From a checkpoint of a small mixture-of-experts model trained on Wikipedia: width 192, 2 picks a token.
Below are experts of layer 5 (counted from 0) of a mixture-of-experts language model. Rows are named router (the router's row for the expert), gate (a neuron's input weights, with its number), up (a neuron's input weights, with its number) and show model dimensions 0-191. Each number is 500 + 40 x the weight over its row's rms, rounded and kept within 0 to 999. Numbers have three digits each.
After each expert's rows: a language model's description of what the expert responds to. This comes from a sample of Wikipedia text that the model never trained on.

# expert 23
router:449528533506452555470554523535555507505497451553512492447504532517520504474462529496483530495497547410515493450529572532544445528450503593529464498528465529484473473524502516428549463534485534498520477494518519486455614518524465508555468564485418514514556551476482588425553471513500498539524520538496526489521570471536494470570463594459437504489507475566511547522515538520568456488498426450475471471482509471530570483490440476486437522483446542552561526548486551479475467431498493503471407516535471559515495495429454525462491475492490576397519442465456530483500477463499565451
gate0:509544455451423516477457520522505476537519540468473474543406477522539499445496521456477472483501491593464530475529524598519512552556611541499524520518565474486488553517526590499498437532487442454448472493452484478475514516427529492435443572501484565491481487536547479428508473505461505491520560434491465487515471442465478542528492422516512525505571465490481567510539501488454530478548521471538570540439509505515449413484502510531390536520495454492520458478517542495443471470439524548515488551469456539526533493449499409495528481576492512589442537522499521563464489510461507520
up0:525445575463490501450455547526492430467517512462433542483503466490513488467513476549492537482453507522500477502466591399551450487483476505545476539539585515444540526518544443526430451513553530444463500440536493448465558509518487469485413538488501488517521483493548471511488492518471502550494562520478529549474456523475442560503465524518549535448456495505440481541533530490524596442501505442534426535450488487577516430519440535493521530500439484535431438451518461442545527473640502452500551457505503526434480558475464518487502561477498509505470491461461478487443472436480506431
Kinship nouns, clause breaks. Family nouns after his or her, such as mother, husband, sister, plus However and clause-separating semicolons, commas and table bars.

# expert 5
router:438527510476486578503563529500514508479450477519468506438534502590581505474468509543506519447473494469533562521463477573507511565448453535517542535466480537492512480534502527509530445560455461448525419462542536514520519474502469456448451553470527564520524550446475538493536490491428445564497510492419463538541439475549453457497498508457446530511420444535495585481578497535537429517547441456548459500526542444477528492520513448492525512477505503545548510530455506504520450427502508507461420506498541520514440568500509488495545441356476515492450462509468511421491511530512539491
gate0:484548496480474514489407497475549551547518497483492486438475536498474475570446533533472453531506486519527541499450557480435497531520526474537431515526508485562541519601514447531455524595542486453501453414518548401547496526504532494486545479544520557534559516442503488497495481461531464558526466493445417563589419498492531480549514480527534523490542434493493569453441430484571472547518596477511526487451492474441483522469468513443520541576523455511550467533547540465481525477486428499492590515494511448440489525477511511524577504512539509520474514467536491486497470479478530576
up0:539525520554459517447472513437509494592502546513487528473592513531495465509473435520443500554508484460510541525481518520499470485509512462462423522464464535531524471570480482512488509501541525443468457513513564476529560514557459541518510511496502502536582568426511484472529438465515481498505461500483434487517412469548515543554414492464457598473454464529501597473474497474593493467450494419459476472450492478510486515541506496544513483559591412495531466545484588530497526467464482512498534494524538523486509503574477416477548533497534561511426509478479410503416439509487510475
Slavic/Germanic name endings. Word-piece endings of Slavic, German and Turkish surnames and places, such as -sky, -ović, -ek, -ka, -owski, -enko.

# expert 27
router:505529503501496523471487515520559482505487459528531470427444509588492542460452518470522522458557553453534557465466503566519507532472503559584559512498483495545491458484479464472509464547441594470498484419498531431542513554533471481473430543481459599576564593434491562491570477495505517548494545436460494493528492483516539486509483460485449550565539452454520510519593484518563450518509442473520408507489553434463526557492516482496416509460430559527485491548477521520530455440570502556487456499490475490555480486477469454478528456438496513483498501443451493461499538461485515511
gate1:456540467446478538554483439510516542473528518504523534439526469466484491528503578447451457503486458460519528484580493447497424469482524447508554467485587554571539595447494533507506477515536555440527518406415470562489457481516546480507522551496453532436453485538576510504532492488467483436499532554504553576517545517525558450483507522510492504491505436530525495527561507488465471544560506497489447558580426501509460466525526549548541512486501561557463476505478523527574467444524511499482474373524511531561511493480485541486532498526494398509459508520446515460517548486464458539
up1:466457470415544433512482511441468494535529560503496453536447501524424521498497517490548464479569464526565439503518438489560499402530517557510491391472473499555502498567543531476445544494493472534481483468545507490512513429500534571493536494520488631568565502465479544490486478491554462575488470494469523474555499505544537516481471539452465491458457433484467403453508423526490479522510439430510551546429505531533487497492484499525468463512448547425517507462481460512466503495382526478513465430523462555513497561567494483480498488509431486534520500509482517474439499449495517475
Prepositions and spaces. Prepositions such as from, in, to, during, through, especially from in census age lines like 7.5% from 18 to, and stray spaces before words.

# expert 57
router:420540527494496552466525504528442520521454477546515511484513495538516516504445503478533521502523543460487503490497517535528422509492513551481529554559488566482475464511535460516512460546499550485501469452519523430467549490481497438497428506489439602549551552515437602487525466461411574541516560494410506480524565465509486408489468558480500600509473502534518505514494472537541522518513500451457507453543488552439578513499506457511401505428429566507505508477487597502498440458463465473496449486537548514487481492468441490468481469399486509511444465505447485408531492513465504481
gate0:509524529467516498506467508465511590520542486468495461472484526532452533490553445520546551515458551578505584462612489532477475499532551518489442517573477514515540458534478476590481449504520560418496522454500523486505539542516492498489422421448393553565578503518508498546495429537482544500544534482476505533493490505431496516554520449470531510486581483519422490490482481503520494511541540510497479459471462404502533512559521513538496528526451467476490496437539523437466508586535550470435572534519531574494485537460500482517520564544458454553476533516458491501424491554460452472
up0:461538525522510483499515566502550517514506539495483548522499523573568487464505502523495603500484472506543571417554541521548486525508538573522499566539517583490529460541534509487478515546521503472480563533502561470528548495468476553514488483537469475619603501476468477511506386517474537435499534492483470484507495465501456574542486435416520534457460427537455525473489518543567550476510486461452530493494482469519509472527499491537427532469455535445477512484483553451491558601535501410495504459548564547490487585457452436492449545502572511532440516512469505508483510511487528494
Subject pronouns, citation punctuation. Subject pronouns he, she, they beginning a clause, plus periods, commas and closing parentheses after years in citations, and table pipes.

# expert 20
router:495533529473505525510476526547476520527459442505504412464463475557582521557426527461545527466514533451549506465462501530565427557470555543522512445528460509518471480498559471469559472497485545480551403462499552407477506507509497415496435503531464557564518511459490525478546478451466527519510577498491487511571542458510406430540499521500516569495437473470474507526573498548543521469502496514487492428498546473449537506418445436476423552509465514470495463581487586439529505472506517513481468511541552471537493461468476504464548487519417472499466460457468555493453485476495556469
gate1:467522492482472462481416445499514479467448472514565493427425487485575453535517520476530449518532480467506404469589442394492436470455508444506453515520526530504535547460485434504517497473499512524505541530475456518514529503562502432524448524513491460522560532443536547426505436576492471515501552535533505535487442492529533457551422528495549533465463446448502502522507453528490481586534553477508538509469564481550513513473451509496541436503482501424402504539520498563513520457525521469403506439538519547545540498523495515507499485570506463561454443534501511582505483505540470443
up1:450565525507556513505544527516498574558529603553407490569571493567446538465520462514473558469505492496546559437461565556519552512516506529491562451442463530509457477534545535442462499500519454477524478457524536487486464511492534581500520511509442519531537534581499465510507596436553465456484494457484482482511548482499521511490521490535528454519549477524472467449503544475551552453557414499540451501488481560504469508520553527486479538504513496553534510442469422488510407544415491483564475498555494503495484498519479428519534506492429486478536559443539559458432548513466537547
Name-initial capital pieces. First capitalized pieces of personal and place names in tables and lists, such as New, John, Tom, Blue, Wood, Park.

# expert 43
router:474519538494451551500546473514533544511516502525501453477489518534586521479476496484498577475526528475532521445512572581505495535460483525578522508591424514503446458534486430489508467575427499425483469400512536485472522551525467439509449564511532529505508547494451511473562438477487540603512482472510486531540519464537464412530484531455521500480445429560516561436516508524555446455548467459440503500534476486458531515467543452448498515450465550532483518525471534473499483442517540501407438504492469502485456538439478500452483462437492551434475445485411535474479460502527539522
gate0:493539534477526527445436498477486550489497511501533467487459518531498465512608502486443495510518483423507539501550577544511521484495546486523420532530528537484483527510499468534537504483511470443503548514485537412511465467494603498532448570464470485503578564454532503519514415540504548513503541472416463505498468446442465457516586516461480499477561502498478527476430469429603483564573430469447518493447486439573499464505557479508478534489430474470493482502456486465485468550523517500452518479448522484463538553435515526490521474485469496576420619494475521523472501457480455449
up0:516488515561473502473499490516551554482562511495497570525526504539560444503521555582450506473468510499490559495498489547467489509499498442490407512521476537506548533547512415520544518520482468486444446541542484400455566519511470540499465495518471554586533513520484439497508451485525489404438478520481428463517500517501484551538530519500508558466487446493527596490550482546530542481496527443449521427503559486551491478530479505517485579511538400480514434481576557545433535452494494467495556440529578535524454534501487469441429525492463546565422510493454505469440471528551511485
Comma after author names. Commas after taxonomic authority names before the year, such as Bergh, 1907 and Schultz, 1943, plus commas and parentheses after surnames.

# expert 22
router:499578507450475506503523548526514569503471526468538492443495435567547562471465464512574451499464535449549560487458518525587509535457570544468529494505443522492480584479477510466563491522490494487552456487554510491596550498504524514529529485495499553564510551449515505465504446500521512506494473539447472528511561522491518464593439532524483483511534402476499477452547542543446466528536524410486421499517476483416550533487474505439548479488458485528550474535490547475501416470549565486484518474494555508563413521493555450521556487481379524494482514493430522489457479493501455505
gate5:475516565520398415498594561526478486615481511513548446582489538487471535497520435517487462451478554545532595500437470554445553456518505454499458530484471518520475464458474531483524458451518565528535529488531491493457505537526547479498482540518512524514507464479510479462487532448504472519556493467497458435458513474529522485563490479528453498498441545463481510495485506573569521501459484525606493490488535554532553447499508473523476458509421497522522483470473589481502432469532498427641491513514529522512470503496495487534464487528482552528605452467505547524520515497503469403
up5:465478522463477474503551490467508463495523521515520468489476560501535504522481478491556492522540554476519509532430476450542575477609454429464468549472534562509549516503491488432494532481531483462522524530507513535467513568496501494597436501539474467549463481567539520495480528434449403531466488533601484474497534484517506514466520488575481537506492427503568478511443541550514405533520574525516501527568497485482432569483475537520563477509518470551495393481472530529527508508517460626514490573512463491528523457518470534482475529524597533546512466506511563510464488505450476590
Vowel-r/l word middles. Word-internal pieces like ur, er, al, or after f or w, as in further, suffering, fishermen, sleepwalking, repealed.

# expert 47
router:457478494433408508504530553497548514475516499503553474390458488497523539447477492497506483439488527473498561554471518497504442522506513566480520517564460581551438479498447554555529473518502512453480523470535527525534550640478485430508525528443469543514545473483473560515518466474390512521556512517509424538541492516526521490506471477429425518509480521459507526460600558475488501479533464494554479496602563472504548487504459443454467493493513483503494518593445527459521406431474515475445484503461482521531409490484522512500537489473500473485464459465518511507501487505477442413
gate0:452461515508474541530454526479493521535550531528531502433541471521447534551461509501509534555482421464526505484498473503527518525519493563485487443559493522543495466409508468571593520533525483431492561475472498503504454475417536465483502574554537500532548495507579550538548550474438484551497491475443466548539474481551546445534490507531540491489546465507440475525514480505515556469537559449473487472472574473526432485481482459458529561553536415490521464511583566507513496563562557436455493470483524536501598480438576545511505495547423582475547529539481497532511552503474446504
up0:476477539480514535506504507482479478478526460471518460508416592502616442515526442559479492510488565463544499470486522526493443485504537489505522502461487537449505478563513511499488565542490440566450541522593457528543509497520519523460581493563450459474515486537497532486491462529503503493520525489514492486501463443506425530482468530451506506506425449569527529539427499477564462540544522513479492483438527439506508516491500569455496512581474404471469531522485544522475580491509476509515544441491448577483476597503447471521533580532642533564487518499488504536484521487552591476
Latinate suffix pieces. Middle and suffix pieces of Latinate words, such as mex-ic-ana, can-ni-balism, epide-mic, post-pon-ed, -ization, plus city names Rome, Milan.

# expert 49
router:456535520496452545519542511514489480496461423499515473474515490523548524451437485478543532490488530431569523470497512537486492565456576556514508561582452559472452494518464447437579483539494540458538512447490513455475528535478482482499496575457455526526512533495494565480570489468495560578534468533523490551502569474535436418537464573471485558516422492501503523475539488520527431444533438424491515448513508472493556537489504473465453619503462558547530526542499573510506470460487526575414462521441504543524460499506469483465533435451486498512526443464405497472513465510501522477
gate0:510493596460554470520436506495488543481549445507490513486434461457506514582547527463428534522550435531557497517558478522474453579559486516485533489444515503492490463564447485519517442516523513524474460511561477408500537547483524460507531451471456575494541561496544542527509524433509543503560534499452454471510536474517514543524491497554560517510509522487470481511474525551506549492496520469550465436435530480432485461500497489486379563551496444422503467403550547521496557503438539461566464460496590607490443516486551503452496506486484527495491490546490490491539542508478478435
up0:497486427519470521498545502527502497505461557553475516534536531516500492485505422565496502541472519462429504448494563521510521501465537464540443493593471470518493570488571504461518555487490429469508560523448530519496545528544470541514460571531523421528521489490483446439442444569487433471473483501529471523526453495482459464519508461445464538493463445540518515533556468486585495511537479500450496554483487515561519517465531501463594520542496477548509520597452467503497493511603460518427554545537414383512551489473453484484546512506530451543439552476514464483430439481518531560
Sentence-ending punctuation. Periods, closing quotes and closing parentheses ending sentences or entries, such as loved Roberto." or (CD) or a midfielder.

# expert 60
router:469516464425444469543491556520575498450508536503549510507434455521524534535547561458520488442466557471580478500560549480512517513456511572518492450532460521560478521514413471493462437511453531535556496475509490424465581478508493505518440532514439525544515554517492528475489486513429437514534486524456455517498483443567443461567520562485535481532498421478502563506513575559557440442567467507457507476559551449506519583507525519414504501486483544550577464542581506450557471448476522551468441494476521551538464537522504492480500520475500536445558463485500522476513541456513535512
gate0:483517581457512555465459543470540526480511494442434436556423522525498551524496469516478444498509540540569547451539560532454483468563537573568503467532483458502478452484521504481568452519544481433527504501455505460543441541518567485453478513547467457522488526503547539488437482483496470520653472456497434472538515415450426491550537506481518468471592479555434479519477504524513532471557471480488499523456519485462443522462551452523508503564474461564470556554547504548492580465515473520472516554507466520497509537481532596497481533460458494461456518473552482487525479568495505511
up0:498480547550494464469476440518425464554518517576492462549505471525447422506521455522505553440466456461492511484505509485513454503457502418506499475533557557522461523599503417541494546460482494467481529515545579514437540483515431515612440525546472500437602525438497485568563482494488514519402505496501508451521434483561533495459466455544513520478459502490557540484517500489521420496531521484459606503505483497502490493405521531502520549490495470461518437516477566481513512457562512479527564513461545517525535495492470396515511452513517489520461562532502444537424513505487517523
Word-interior syllable pieces. Mid- and late-word fragments completing common words, such as overthrew, blockchain, Default, Haven, exciting, enterovirus.

# expert 40
router:421505494510516523506491494527546519501508476471515442416504535501558525509433485458445478516454544474525559526534539547481490558423508533504509468571446535504504553516531450512507521499502513454541453441555502490512532518527496464543510537596503556524526483440513523501489463542488479485551496570503466526602557499561437535557465522500519480494476532544464513497557597527574518442462519487510434437490575494517535510481391442402487509479504541508496440535507563455531472449573466529443460496449504511482483445506552537420531496457441473488538439469466510449451406501508478472
gate0:448507509469482573486556474502549541551483484499487472492418494511491575520526436504477344543527449515523527438496517442523498480502607468526491403551510506503489487501501527489559561456486541484496533461468498492462524565517563564543474539472479453422580477512458525456493495459486469515524500481511513515562505495465504538578449451565529465486532486534472477493587462475529551504569549516539509475517487522470542490500605475506496541515439483457503501530538570483541444510448525506601481480489518533434546455447544522453484521527466473471513513475548545573446494504434457493
up0:501511495495518497507491371518517477491525489497500505506454502510522544445471454500476498527506519516546506499567545529480554506489562566464542498551454537472448481493536460535472572507479548468413486470500481467542568474542475495513460480506513483497613569434483575500509446487562461510565487556485480505579457540504460567491443501510449530502460476482476462536584564603493541568475559505495491419463515559550505442485563516464530541484478591467475522562538503480585476499492503482517542538509491527481522529501481525483485525482495466468459568470506370536468493548551521423
Word endings y/ly/ty. Word-final or middle pieces like y, ly, ty, c after in or out, as in only, outlook, indie; also first names like Craig, Brian.

# expert 34
router:476537571514472525423559556484513517413427523534538447426496506533530630543469529529536531423473571446516539481516519472510425516480537502509502496494434564511467579546492505452519486475450531458533522439469482463443545492533513479561464519511450519536506513539463533547530465516460524508536471500547532493445530409557419488552488499501490519535544509506485484564508533557471491487572493468499547496490494477504549526526501483522528485504520474592455484467591564512499513431492478590494407539489493512464465483524500485451545429475513559544499403487511519484561455486449504510
gate1:470470561509589442494553487473522531467523512497551552409477495468512597527524555458493526501515464493524538405528482477478488503393442477455480476469485510503511509491469476495550578583540566542445457561444516534497549526552551523483494506496426456499579480535533512518469479410503433452458548466535487548485495513537468487523369534421518526523507443470495512545475455515477499519507453407490486488510588469548474494505515520507536538555468449559441506531510494469462524534472512529467500494507499519585492461495554489457493469576470461492422447444527500498474508523530501462
up1:440488550502547430448531500475432478500519511480454463549539545491496510568537531490557462492502514520471495482525468460535463520553483498556476371506496489525539504527449541455430491530442477483482493489486461479511549494494540528492451517532470539544522474482527516591506498534524432589496464484466452494547537508497522605506571444547492515548516464517513483447542528481497511516482538463519496566529504541525470437515475556447519462462448508469576466409527486521548549516557529382419462489542531482505548476569488499510562452475442454520440468466484440532454480568405473520
Syllable after de/re. The second syllable after a de or re prefix or name start, such as denomination, deliberations, Deloitte, environment; also 0 in years.

# expert 32
router:447550517463444487458535533538530514458484426545487439518529500525551545527496572449485535462550564427488545524434505477526492528458527531499555529517485510528379462555508464495514491495431557456533506443497498511552561521487468438476413603439487541510540495515417532474528456467472486511530540492492511500534520466531448430522469554451463571568466444488546496554537528536452452447527513440512430458522444486511489505469463478509486552454517484533491499562473554480575503468575548482407504529501490478571448502471485506489577404493487476472511470519452518465507480487500490516
gate1:568537543520499491497473433553550537511436592445507494461492483469585488527513511544557472459570460520513496405504529487482440543476519521408502367499544461529505500482492493563533494448531499452516493498535472494542505513498516483555522496509476467498655540500498448509525433536509486484494518470458555526451504414558465507493507531487520571515476468489445466538432526542552489534482515500532503488491449513521473529515440504529604495498506439558462493507507541518465469476521516479489538517532519533591476442473474498523527471569464421459411456557519544531517471499565479530
up1:427475468553506443521473491494423560534543487553514557527491542510493551441554564446485488515483530501566522518533471504544464464542481498523570530489461482526562581497512525482455465498495463522493588510503516513485554468524529513467428501553471517518527486496516500499475521501541549513562432475629449484513563507554578535468524479483472401469499494540490469478558472550510558466554493461542483552474539556493490458501497531535473491498531518442486506445589499561489591501441512492428494488533500539458512543528504465572563514526543464570585567432518504463453537527427529521
Digits and noun stems. Single digits in statistics and tables, plural s, and common noun or stem pieces such as stone, design, baseball, killing.

# expert 17
router:445538524465484501482532606518525550398529522431536495472437539545512566515483561499539516511507534499503542463559529477614449578495517493512519533497434551477509546487518504478569456516486506488509500496487469505593526512490506463536501513486489544589504547474518547458505467529454504539515501479445530521563504467542489473603457519479550536536532450426413540535455583452422476480502477433494489464496519460485489536449465466482555519522489539524532574568514571467513456453550523548454534499500493526503445474510494496493587444493482479441487479477509588480483498460451564552
gate0:487519460451503512526490485500466534488440435495448472467500522452454530521455526510475473504496484539390509497564451550472507500482509544522487467497469457519448473540620510534522452471554511418561533453434507479487527495529494516471507502535498510524551475448550509544518507499470494554568482500493409495468561441504491531559462460604474559485573488455554481542518438501441521549585515574475505473442533426518479495540419512502478561514467435449435466493559502521499457505559526535597571519495534536469517490514552487484599465517472483492484540472453452495493537558461479451
up0:434556503519453533505466529482524475493563540449508550509533490584513479477546466593535444541466456429475490456440519552541539466461492470511453552509507562412506507475503490525518556554438466454420509540481483518487539488506513518527479533615554490512530510510518463463525491514550554500476498552507473524502486533428568502507506488432486482553471437478498493509509581482570466439459431434445484426421506531504442494516512453498454487567438432482460503471530485553445555506449492516494473422553523517501498535497515502439483566444528522580497505515504465500523536432493591492
English stem pieces. Middle pieces of English words and names after an initial letter like L, H, W, St, such as l-ance, sm-all, bur-st, -dge.

# expert 59
router:468581531473458489534564522566533471458466459531552484441457446524560496461501499499495538439489541404542512503439513541539399554511525595525494521542440506491439524509464455464553462557492552501516474491541511425492617509444495442461455545445373540497498524460467594469524458468419516546525497498490553468501554480516469481536524559459466543507500505549514500479620518560563446510514475479523482467519500490493537506463450471497462512481474501521496505496504514460566496484523529457509470554446564535470499479471457458473511506448475570460469439498501490484496515507462486468
gate8:537506503477434536440414447493498509527528447435514540450526438508578476458540567431515474561522470503513448527480497508422553586500464514468581534567554566506534508443534482548457448520474508475394494499435494475493506473511528531541557479475532399511482526503430510523508504531506515547506536430538441528493438453516474577484504472507430442510544435545588513514451556537436508472488515518509528461458517534484483485471485480457472471456555547522427526472481543520553464517542427469496529498533454541474484534471589549461536510459549516533487492469490551467498551475495489501
up8:518520434486528488441433488508443538491494586523446473489508491430466479495495544460427468376560493495493479540537532561546449528530454463451509522534488471455516461459512559513486535486554522507506471532428523587506563470529582492460580518438519526418505530462445404470509479453474483513482540519395481527509592537454470485473502495461533578481478536507496522500525456454571439466471431441532487454503496516500490476518493504478477518524505426485490429596481520480504465501467490515526534451524573564501505448463482524477505550514471460523511536524514508471471505473405525449
Table and heading separators. Table cell bars, hyphens joining compound words like time-evolution, list dashes, heading equals signs, and quote-final punctuation.

# expert 2
router:447553542472443528478499594532490498499464488600504426413521475534567435516467554501524514493519553420507466473445513486572502548413527540508543544555497487571451483504562460424500467532482480527514453466511502499504516537480508472520494552516467529509561510497459594502597474520416563550485569461476494521497543405507429427573472502491522557555479467516548516538500501534501441479541467530505465458503495517512488543441484454466500509498468516482509468551435559479501480429490496513477441470496486511500492449468478522440604463505480492521521457526461576493474481439544512505
gate1:517509530520490503465481483462505512444486562487521497397400529488540536500454466533472499484522509508460501420420494502547498504495496464469537432455513435498503542495495467509470506519499514548485426474495527472540474525439517526569491449533404483465526504488524542507570486495495476497507565539539536513474493535555520430627466463467560499458549394514504517434585462598497469520524473518542571485475502520578500470443510518475520515551493543526480445463480512481561490508443443505480444445543504494586532392450547537478488452487497504461506392511475515508539493489526505544
up1:444434452547559538509529410511479546571511539510449551535516484547417491569547599451495518517534541452505440465564487508490455511518480484558564457539528523545527527519553522462522471483486479489505504504478568531479551483593499514457479481473470533535521536473484388495473510478526548485516453452482505452536572505540537493496499528594400489521458521503465457556429512493530521482488486435499440543528533513519470511553507475545503502503495511509510533507558437505457496540497518438485539534558567612499468502573533487602486526524481425526478537478563518500464459487457519465
Film and music vocabulary. Media nouns in articles on albums, films and TV, such as studio, album, film, song, guitar, producer.

# expert 4
router:466534557502479520534481574562495546476456486475487507521501457541513527604550527459500532518504547502528524428477528532536491533443519522542479545495517556476505540553498489406513507553462486480495475406463529505483562508563512483505460515490483550572603531534473476422581527465474523526488506492413487496477490480538501435597467511483480579556509465457491525482508527541452497441525511492485497450451546433482518494470525481475439576524434502472497481538555481500495474483479518472485456430425566494495442426497547454481583479448497568478462475480463487404537486480444572473
gate0:520501533426512482600463503491517539506481469578440480508502529518415457522554494495510477511504497549519512464470468528472432512481595547515486409524547485553419521488538456518547482522533462439505526534455537445539474473508575474532552524586450464526558494528416513504545503523480498526567544508502482472471472443473508487508490494467542548449555515578493461502593489492606478438541562511545567507466469514524516526500602528533440565542471485493522453529568437502503524473416461448533543556502548540447475506467561533499478497528481453482509470522510522498487495579522502514
up0:516537547489565465515532568510473519519505499543500551478504529502523500529532490508540508465491459442560478476543454519532470496395615543493432522527485539490509536525534479474464489577550419493440602554542456418543486526468476461474514517474468552534587479490491455480513495486525444425466526483551439581481496574438465556585450477499483515518459456506497557550477549494536514530511495495455498524444516493504478468480463485506486459512485480488469475499461478510467496509532510460466490462509530514404547531491513562485498526520596492516446574493423412469442445430536570464
Letters inside proper names. Single capital letters and short name-initial pieces in foreign or abbreviated proper names, such as Uk in UkSSR, Khoon, Ze, Nik.

# expert 36
router:437546531522511596530491491529448520474464415493515522450497514543549514470477470422520582473502550504537493461491521537542466563448519544586499455598463535495471521510507442455543473502439464471547515463508513427506487514468527480517418498467470534570516519510460538437532492534536515525585513517542489544486532429505460472567499491510519514562468475531459536475542588488558514450581487501479467487539518435560548549491492466504433519526435511507521442493497468497519508457508512517518415462538552446504448468542555489491539473465477533473431460454394517423518530532514510429
gate0:499527565483554519492471482485535499472479530545487549552468583548466540507499467533471507534499523410405516498594573555512507497509509528521479548567554478454537509503511465550480475497493453453463487453518453471523577540486543502510454593491542498504510489552424473528524422501525474602570521534478488538532483516440536454578463512504515507518482562531473461542460374524600496492558512505495512535435470398529495466489524497531410528517488481462518491523511482408467515518509495453526575469448563489446482497517551542501542515544485479529446507486478529519516471465477473444
up0:495473471488458447476498538464468494545490513464529503494508490529563459442462538509511526504473488634548473423498498511539493483461507558520456465578468534509482474530585512455471472526466482455473496457492565476433506480489500524489575531464496517550568484416561472459464503470512492441494477493488455464471469500527444546518470507435431555499386438504520446516567542525496510454463551397406460444378543500524447501442532480524478545584507493511522473502531527548484508477524526462472531420550508544544551515467442505473482523543512455479508504518521471486480514510549522580
Agent by, South Asian names. The preposition by after passive verbs like portrayed by, led by, plus with or against, and syllables in Indian, Sri Lankan or Thai names.

# expert 15
router:479482445467430586514487571546492545514493500531510467441447498555514535549500553489514474467509536524517480509435586510468401486479531542552551468576448519522436475568505489499553465589455508491542458474517540510561508521523540434477436529458495556522575534426482553526538473461511494518577534452513481545532521490553458494575448507494500536468488555488485515570518564540563483459509456427524480498508535478501547493506448488465482606544487598539496505539588544511483532460526500474502467525473522544484490421538492525536494479445496466540491469454471504480450436497463547457
gate0:550529502452483475494463623453474505519589442526459540515499508553419535485550425498488530530447536565503531503525412486482483512498508511510425536513494521544505412570523513519493476484517548482519539549457475474496521533531587494470464504539445493544565504504525619549533426456497520492525518472442503464496524447452505553509499477468494494493563451482462532511503461570601494520525521524530517484451463393456485485521517481491460560550492418452493549542513535511489533473483531445504462537472564509505513473519583483528543522547466556582496547523464531576515551513477477475
up0:423473554538514480420507472523479509523480524492524533458457530558580500481466513551452429525529462488509429428530523516533501505485537512464467504521453548480497578500540467457511523544547490472488495499569493465497521487429387563522520547507551527551567540435518387515498487532477518465530550527483476439531430547535477523550444551543491492499414527475503493522495545517482502499518484470422489500452567530578528509492481499514514540575474463507434504548481529468493506576557484510475505451508497547500496578452402484478523532513522507422414522488479431439438472470497469559
Mixed word fragments. Word-initial or inner pieces like th, m, D, em, as in Or-th-optera, E-m-ma, \Delta in LaTeX; also left, right, lack, guilty; little in common.

# expert 7
router:464526457505450558485503536508505509480450465512500496518488523526572527620479544467516487472489537505540543466507544465551467536462464535576509579540486528461474498540522530392586463553473487475520461460495539536524515506540519401438427537449463553544540495534471525404552492462451509532521503471468503494451556503503467485529474525475414577561483502455486563469481535524456530497502453479512497516509580414495494464491539468463469537525458489486504506516496516520559495447551492516484474498407596496513450460508493476504587498417528498462432426515494460469492506514483597479
gate0:465474495455588518493511458503537583485490498532448512462406494447448506499527462585417499509468506456562533393531503478423440547467617500519538488512549494520480409515550499517501462522518478442484586528539470541521487507459572480520442532506427492570506488566503501494513496507426514500455502505441472493461477445549509449549509491484544515432548459486487513554447476468488561498529506519549486507459524444494514467572505483481497568528466512527493501446554520502461505540473541459533573506571550516497468491502524469546565475521529487542477534578490444469528546488481488398
up0:601518517537514475506462543479479443477479468511469470483534489526559548565498475488523490501547486495533522511499556537543434447456456545495506451504508497478513541498471487587493494469527447483421502528461530467480567490504487533504554499530485486487587509372524495480572495509523417511495539516553481507480452492420575595523515514484441526399533498473514592457578533512483480522523550423451490473477499584489553488389486451546438540527491402469523497569518549568489543485502486466470496547527540474476531554478519473469496530514529527502534505506517474476437457475554542495
Rare-letter word pieces. Word pieces in foreign or unusual names and codes, especially with J, Z, Q, x or k, such as Zuk, Zigbee, Szívós.

# expert 33
router:413514466455477530505508532561569536432510453513517466443447503515530512502462544434499492476475505464531526476500571548557488521444471497504447447577499541512542477506467528530529485523500543440489430508486478435485543535478520464469491509511483567540506568487518522407554437487447447578568535505444491596484614511514474498520545506496483535576454474484515573465606514522541471470523464455493430454547532486485558460471432474445456507479465504536437505558479504520543468452482489512454469499400530523519479464522529542472508493469517457491434459541466530447492458501538462548
gate0:499554497419437491510502487508456528551520465492516508515516474513465484585521434549521429526486530509478550472553472501471467539503537468487468477519547526524557422465606479522517539561482520469494461523483458443500479521475563557552476547524407467480548584482524481526511550530519515493600445528420490481477539534550505476537498473517555545506525471492537510501465502444552485600524532514469515520418539497532408500505523497421502527537462504465486445476431531557460547462506499529600468514495564557491464500496554466521612477545478504530460546533457528544443554524510535477
up0:560508527498476479457497488520506544512546497551592527489478486516453471473533541552499498471453500543488555488537533480533468496536523555517572522506501518488468503543517516483520541545569494509419495479412515501520496545502467498476522451518528432465591470456499598494572504522533527452508559449448500538528473527525524486511502455467457521456521518466474483464520589462503539463479540511380424465413588533567460504552499480427409539543457490446430460544440562468514465479473494471443497495559545527519578498474516460517482553494490514569531601473516468491487525485526520438
Word-final y. The closing y and y-suffixes such as -ly, -ies, -ity, -cy, -ic, as in busy, fantasy, oxy-gen, accidentally, Samy.

# expert 31
router:435509508503466567466500539531523501509427517546480505439497432557482521511426510506510499443567558381549492540502522506529483560479495557484561497557518553522462504495506439482490508574459515472523474445466448513510579509467489507485497515510407557485530512501380576512550453468471515576506471588477471566508539473552476398555432574447520556468516466546494505539479507489495435482557510487487510486449490491496512509465426463532476553405414506529494478555480509489535465428543534516447476500464448544477498506520477484468488449483485513465509466515426511464514468487513533493
gate6:524498573502484477563533482486480493469518469580466415476479533499523446504428583492461515484476504495478505549514528406489426592512481463549460528542554522448508532521467482509541474489518483461536590490510507481528462520498523489554554451476549507554524512537441539505523434513537518495517558502557429528568507552494531472458445451537552607548531478574451573450540524460520516453471511474446479468460571542439486502540442489494515511468490512474526549523428463441578491510476530464446493466494513498568569508536501523478461473476550517499537410482519428434450525488507445501
up6:447526465466491552401557529500506519484517504470560508446539486494499511539512444533514514439489503486537503445497497591524450445443498540463518514499425479544535464475527537452467479507487540547492481500524491465469527488483472504544424556543483495494492517463572485476469516454489493512489433555431560402405458405501507505469523504416503497486430450429497462452440521494505487548527497525568462455554451479596528453450594477496454511533493523491468457545564580535464535571524460501506508523505522544441463481498476538546518450508449455505493568506482595544533499493462528541
Table cell separators. Pipe separators in wikitext tables of fight records, episodes and awards, such as after a 4–0 record, plus some hyphenated words like four-time.